Experts of a small language model: width 128, a shared expert of 64 neurons.
Below are experts of layer 2 (counted from 0) of a mixture-of-experts language model. Rows are named router (the router's row for the expert), down (a neuron's output weights, with its number) and show model dimensions 0-127. Each number is 500 + 50 x the weight over its row's rms, rounded and kept within 0 to 999. Numbers have three digits each.
After each expert's rows: "comes before" lists some tokens at least twice as common just after its tokens as in all text. This comes from a sample of Wikipedia text that the model never trained on. Tokens count by the router's weight.

# expert 71
router:572458496445498526489495429553486540394504589554520461541499473590480552525439556499460513598539475399455565446457507454488501600547513519508478532513612477493430691490484455447520469482441522460480522536590415487426511476478536464513504445427498441489538417538552511498544490439433462501482485515495512584558578575515493492460534492487488493388545515499380473572438504529565488474531
down0:491527474454514535469514369450429430581404493519544482420518517469434509500498476466619498552469466579451544518565474567488551486583467455516548465517506458441578456460564563549506428537536456537513469497523445513379536554556477476444602439551483482486476582518457472530565567430550545515479514438545466475540469520462382497466519568559447488555540571549572473450512471487499434479377
comes before: "| ", "|", "(", "– ", "and ", "/ "

# expert 13
router:517576447467453545496418487511489555490553551525527465489500484551493513470420549526408479563498458449359535414463552420422529493517518522526512585489585395495472585476553437553526404531484407497475426573598468496442501504518473480520533457497482476478537518636456426519538508460446458566461436511449521546566535496504386492440498575529505476465585536552470472560450579499490442545468
down0:499522535628432559616471428537542500537501551489578482464513480506498566517471415463578325449477457490565448522461519514533548465531560508500495500529409555433498530591444481519518454511545501529502544487480480450443560447496516527441458528464428531485494495500410506543500547537522430641543490442529538425523497448434514549529514539421406416493523409489516462515594498469533551573449
comes before: "of ", "and ", "| ", "in ", "(", "for "

# expert 66
router:541530530356555502384494463503526519421529543535558482422434474461541502503491536471360537556575388428534477506455577509470493562549586522444540495444498445499473589415564504501505452481522420490537460564522397461482433493549502469525528429458427512450576458548503501489525530480451382526550491517463550512610539523491485546412510537452466526464528429526476530554421514508546481467464
down0:497464546544421540536482518437500415447456518493469473559463449386603530500476557554495447500424452480481433603437507502447430511486461539604468494518538384511496465518464476406549530461480510504462584554508553619470579503533431546488574489452457532449495467466507389470531510539415495477502574519521529518501604401539545421426444521515461488478539588532504521441436473520456573484542
comes before: ", ", ": ", ". ", "\n", ".", "'"

# expert 23
router:600549427469516524504488484531503550461515512528545416443429422583457565472449548529498368521506445482517569459467574427496502462522534504565466439518485380533492592490554520555475409500498495410458477541586481505424396440439500480569544463503514497442560491582517518567536540429480436563466437567411573503526531559496475503477578448515515528441585449517416461525472549514521462442476
down0:564472534498485441510442469443485480473352469466538445372483436488471518475481562497402503565498477530496373543485529440520507495545520570519430521425586539483453545529466506524437439440514509471487473475551517507557409535558510452458452456559426464458468525579521485493469465484528428498586614487428567453509540428586480506500528602576474485489519530517386542508463457491465584588468
comes before: "of ", "and ", "in ", "to ", "for ", "with "

# expert 29
router:566534507489400452458513432464535590429540545519507456455531477510522589570447527561361482550600423463439454509508525550485508551552492505486478492463553476449509600489595482496517472455527445432486600505568480487404469463413536500608512469520489452422500518508561533465519572497433428491495465445432571502504597476529482582391570464479477492430529453442486533553462562479548521451507
down0:542569559474404543485454525546541529487448522562548531438473508510489443544531438543422485441421543545490459438537481456574584467593464446543512486485377464442539426508521455472563519617477544566443393473460485555468514514609547455502577457592500581472504374493412477518557446489520524502517520460555510606474520458521540427520463540566561464491484532482496515458519560563512510577506
comes before: ", ", "\n", "-", ". ", "z", "'"

# expert 33
router:625525511445470506485478463495504528468514549483513451481487449558542563532470584501472438587534449407424476472468522515410505506477508591499489497462502393490492525476477498496470475519512387409530524597541376548398381478520487441526520459476464446462596493585481525495442522471425420535529501457437555497568605493548476507497559493442438531458539499536381481593481579496518542486503
down0:491450546460368465459362561488416486480507466519554571483419432494486529450557501504597549465509461534544616478475443460513450557471385563453486575558445402484536516496447464509527463459541503439498484579429570582495586504480503453487445547443489560565484500542419568542567457479486516494448519482492495559536448496515510507468563461418523518432465418448411473556587512521526484496531
comes before: " ", "0 ", "1 ", "1", "— ", "2 "

# expert 5
router:574555494430476514432444481499557563436564569480454437449447429561512564520426563479433465538557428446467503461483576495432508551541563566553454516474561436532467570457512511513524451531480455436501499567571431538429421429511555441525567421494431463432567441567542487542522541499429429559502447484420569549554564537529447554461563554465449544424543498491426523567459555480549477509503
down0:562505458511483443540521470513476463526525466635477465449395478508517512539597548445402527613524460538505548498502426489557497482542483509393508524582482495546533417497583545484447522406421510434455405429457446439573450514472487566543489397577505514595507509503419519515505446474498485404475462572585507490543530574532471517459517501455503424548507548461598482534472464576536512550468
comes before: "| ", "|", ".", ",", "(", "% "

# expert 68
router:547544496495505485402373518465553559466500581469507473395454449597504533466484528463438500592544447504511478460541509504405531509545537533571548468478557468513519583386465558582506436520483443491562462556598496538472456450548565494452519443513402461461528504529538525512499528475475507494571462487423530557524530615505459539470601467517433475495496467444468525553472630438592549432524
down0:510464408524450521478429524469522461464504442522493503581490531488482616521474458516526580499529432604475433500519553463490455493587570549445510374523439583457558501544518492577447496470511467519523433584382451448465496547445590511474439525485460479416479457551499526593544395503461492530547545481529503494382506420562548514478588522524530487496557475509498620535423484509423536552525
comes before: ", ", ". ", "et ", "e ", "ed ", "e"

# expert 50
router:543518491487429500445457440518581553503576552510530459426485486500561519504463601435417487514571419494536548443475530502459525588548529510473495449501498484516479583466544579480563465510573459469487486569574498466478480439490469518561559372523427498409537493584503495542488553418488411597530438497370573641512549490493499587509539452468491514464523481497477559534451486507588439448447
down0:507412456498509505597590412518527564475485554487463509484547471629499517478535491482476386450508490497546628494515478529617436541573561470446413519467548428535491430487482598553496601536512474540512485504455509584560478586481434501610487477572447516375445513422497496554436520547502538501526534556463514500540487532490501502541503501432506539554489516475565515550539592439519467530419
comes before: ", ", ". ", ": ", ".", "\n", "=="

# expert 44
router:602522425383503569416365551513499509403526588435525474501501483519548538527469537487508448593534500485520529466459568516454560489533527601530530564527499517528463510508516462524558431471495473495500487546593462511444453461457579455518526483451392451478530408526462432509561500464403429544533394463466554485513531530544437539397500584404444476450564507546436488530483502482543573486485
down0:530494466505572425545529516461431462460484445528567518541521471553425469523484434572553511539465524525560579451462530549502533475454521493555470435478503540582466428546496541542459554460524492492472568545449438622597538545525499484487384517447547505511441494476481525502518290374504500529538557491474482435515572481548528467504575479503483583516541510501523635507553500501493618484498
comes before: "the ", "a ", "his ", "be ", "200", "201"

# expert 19
router:521563508479511564463483467525531559428497525522404521450435476567472556569426550530444451549515460428441473481445567477459495538611596582475457539460526452555522533514531522526583417513522432523457468541604442575435467503530457437551569442489452356445570467527585455528524548486391459513532453451438578488501521505502409514492461502515459550466503518492467529489533561458569554408505
down0:533569455470469500603529495520613425460476508568377459376478455539463504575467551505516537489475476373547519434490573567481552449410497451546570547511429493485489572448482525471508553553496447453525589398490513412554500412518515512479538492506489503524455441475499483477584513545567520441500472456520599446466372454509526527498474568567553528430456528550516477476559556531450519501469
comes before: "\n", "\n\n", "of ", "to ", "ym", "Court "

# expert 49
router:496492489497492529515483444514540529400569658466471458413508415556525539499467549472428480498545421468488542504413540517508532516484565555533530542490554497499453566495556469449492438565551477421509559503512464515468377450484541516511531468441438483455569444526606461529476464442501409485533476511363494486552529521488476526496601600467446622467494475445421515576481603443510471471505
down0:517501559466435450566580444527380439557389513547571434503491494510444459490575489475517544428549478536586510536526469390502521472514492473535497521455422445421508442511461469508526536454540464501553596468440577513474460544550495537553436475460512505534485470456332464526513459503471498543509476474560590538479540451470549473458452437454538516468448573596392524475419578431480450501445
comes before: "\n\n", "\n", "9", "8", "0", "6"

# expert 16
router:539527530465479552419489525558550582431502519435432433451533435567561602466480551523449546548507478455459436520491577504392580544546578542508406568471552475500475544517453563516438493583482514483479478547606420516449411486483519493471575429553413448472575505489461495492562495479480468582500477422466494489503516568545452570496552526409428544419549431577473552556512498448468537451482
down0:373517434537505569546518514512476505571442425433430516456445506540453503494552406476435452378457485550449469480588523493483500487434445501433497484465520498434470475405564479547521492538597516423431530537562425463484537558467525420433558467422466464417505500545474424530481543544509480529461431488438517462550517521439578613598554521487500405496524542477442476453525514606464515483516
comes before: "the ", "a ", "his ", "their ", "its ", "these "

# expert 77
router:541472517473525525498382522505580561401537567479504415475498409560554560493461518448424470575575514461479485505513520577469501517480589534539407493519509536500438605425507552528550412461490429423580535510535437537459484446474477515542490506539461532432586503506478542497478537491475398516476500534382480561548571504571498557420492495505420557445539577532419499584490462500604435495497
down0:562465482498537514448446462413523543486510529556511447578459552491495522476555545472467526515542584601526574522506511526433449433466524402532510415430566412544624578509564486520522530554523486513475463510563597562550566629548519503541478544546475439459468490499463510478502617537519477543523468629545531464494495497448507509499546404448483561560551558459566549513529447532579540453579
comes before: ", ", ": ", "\n", ". ", ".", "\n\n"

# expert 25
router:523470508427485471440532461505563536428572538461519465487432494575474600496498593442410455513581466485506485429497514445373506503541554541473421532497511494543513633453525540470502420528464443453472484496534370550413474412533484493508510457551392463459595453507561491488508502507448335522476491509422536549498562488490513553486590508429503478422508444498454511564451518516539512479511
down0:451467541338551444494560447566431456513535535497529558520502567501553541464592459522465509565513416450522502498449373522482461522488512456465460499483480537566505525544497484589536499447467525532435529482521449497595588429432422567461473465464586464493510551414605521500485444487482620452478491551459476545563500498513513494502531522551600474465501506548580555413557515580416543446532
comes before: ".", "–", ",", "; ", ", ", ") "

# expert 57
router:537474549434535501504453478483516587513485529430512428518419520550543629493473566483446472580506503419520505473476579538424563509534523577548510511491512465453524513499426549449567409467527504433497496608597450504414475388497586502560524446540401441475518506547576423514477505549446500576534392460459580468560574487513402592454509543526453519443529453523449495529475548463505500476513
down0:553497564509434482678543444429462542558441450480536489633604460564473556441567549478462488492520572539531494491566447529523434435493543594594473560519519469459568414498514486535489505417489496536562528499417555517557542519487535528406465481454538552505443496447541522511512423551528467493562518408558464507508464526466581522523530480520539586547478480574462538483564491392514490453477
comes before: "the ", "a ", "been ", "his ", "he ", "was "

# expert 41
router:557489537427472547490438552575493559437540577425482477528485491526488521495464523441478452581491446522467556415455643454504481493523583549518510433522521444489502544488565471448454405549535469450426554547564493557419475394400529471520527460488471481460524484509561525479529496501396443497443453555408504607466553584478444566442501577495494546449613529480490459552464517428526523493582
down0:466482450552556435520619548528566530567556500514530509529527517581590503513520520539466423428502462496626569526495461460485451530496465586453462522536482486502510420509453476502535409488450495531514486478470441496443514435530476483412494511469445594501525465417543449515488480532502389556564503457454421470493450483439555544563506491378526502434444469525593508350405494589528512427468
comes before: "of ", "in ", "to ", "as ", "known ", "with "

# expert 63
router:569555521426438537467486537526609567448487551490498434464391430522522574537468535524404508484520483464515582474459493442439572523461562522547452474444575442542495498487488532532495455460526513388482528524538400548374495526428500455482523463464447454487588451588506569556513475519432446578500480497437566524510511479543454513423596557414470554420538548434476553556533576479530466543478
down0:505439459512588577515475512526393450520535508513353515516511468504478533520561498455509462443493507528535483486603513516452478557562483484539477518462482579499462494409437445577448429576465520518432456544488519511468589453432509505537547553510469553480511482526542456517596426518504620598464397439388480486438519559431501454523539410587545556445476487408457492434447554481529544534484
comes before: "\n", "\n\n", "See ", "History", "Early ", "War "

# expert 51
router:575558602456508569493465506502508502489539541445524508475428469456568549547434497472426521514541514497472493387504619509440504479560535497534508451475499449520437624422479528517435462584438487481509455509507478469433502415569565479488586483471485452443520419571489449581520539518454414607523495526414593558522583489506363561475518489458487526463498517544473523574512572475589522542543
down0:460444504535517531474494514445609565488463508499477570434440543509509561452620530516504540506573561471446546483559512542416568504533431492560502511619439603492494505478540525622536469464515461436409551443496568539554521462517546466466508500459513477510530520489499479475524551562490605481460630510510560545467445495492557372430525586497485444578423438496428409485471547511552526516507
comes before: ", ", "er", ". ", "ing ", "er ", ": "

# expert 52
router:542550439455523570458463521559524503471558593490515446479424508545515533470455499541502454503524432481501446526488574474443569528527477645559516423543536391473519552424514545589460414523513521427465581517523453564459464449539507490492620458519386419470600471532472507508514538522487462623504490486486597584499519547474442498405573473429459471451486511503445479551481504487483479473600
down0:510467436486446444517539500542529498538626509526553460501494472489519464448554408413429480530564443536559583569480434504435443555565519400500486510605501587447509504567513535480410517418481527588517534625475503548504450512444497488443457475508426475567513478587511478481502502391463474456517520544458510592452458485586509469476490441449426500408507485520480468516483559470415458565395
comes before: "to ", "by ", "in ", "the ", "as ", "on "

# expert 12
router:575548496427468513432437475496551569436552571474454435444445434557513571515430557478424454548561434447468500466479580498438513551543560564546452516477561440527467574466506505505521450534489455437497502569566426542432428432510552442525567423502432470433573438575546488538512549488430432563509447482428564551555564533521444551452568547464445542424549498494431529570454552479553481502505
down0:490594502526481438458471512480550453499491545437447548582464429499577411522489483512471570477525494529552480480487519506469546556507438483471534392466549515484498491492512552493473494480363652500454537499564488541463381461563607524466499357552487404481459576413460537468483500473560523528501527512608488506484443486458521502468517530500485469593512523477497399432399455536472533446579
comes before: "the ", "u", "ual ", "a ", "an ", "\""

# expert 55
router:574550501429467516429437476495554569435554570473455441445445431563519567520429559482422444546555435450467504465482577497436505553538561566551449517477563440528468573458504506507518456538491457440499507559567432542429428437512554445523571429502434468430575437564544484543519538489430432557504448483421567553558566534521440553459572561467449547426546497488433521567451561479548481503504
down0:609543479497606435464470575478582535459480556521424502514480501486491546510532491491501504448546491584482530554519551420529414536476439496512503465453504408486562446400510477586404605565421426516494485472515461517536445455469518492440562523556431510488414524503478522509509511494474558550449515527429556529512540552470479519421395448505515511474446417400519444620468495594386542473499
comes before: ".", "% ", "; ", ",", "%", "°"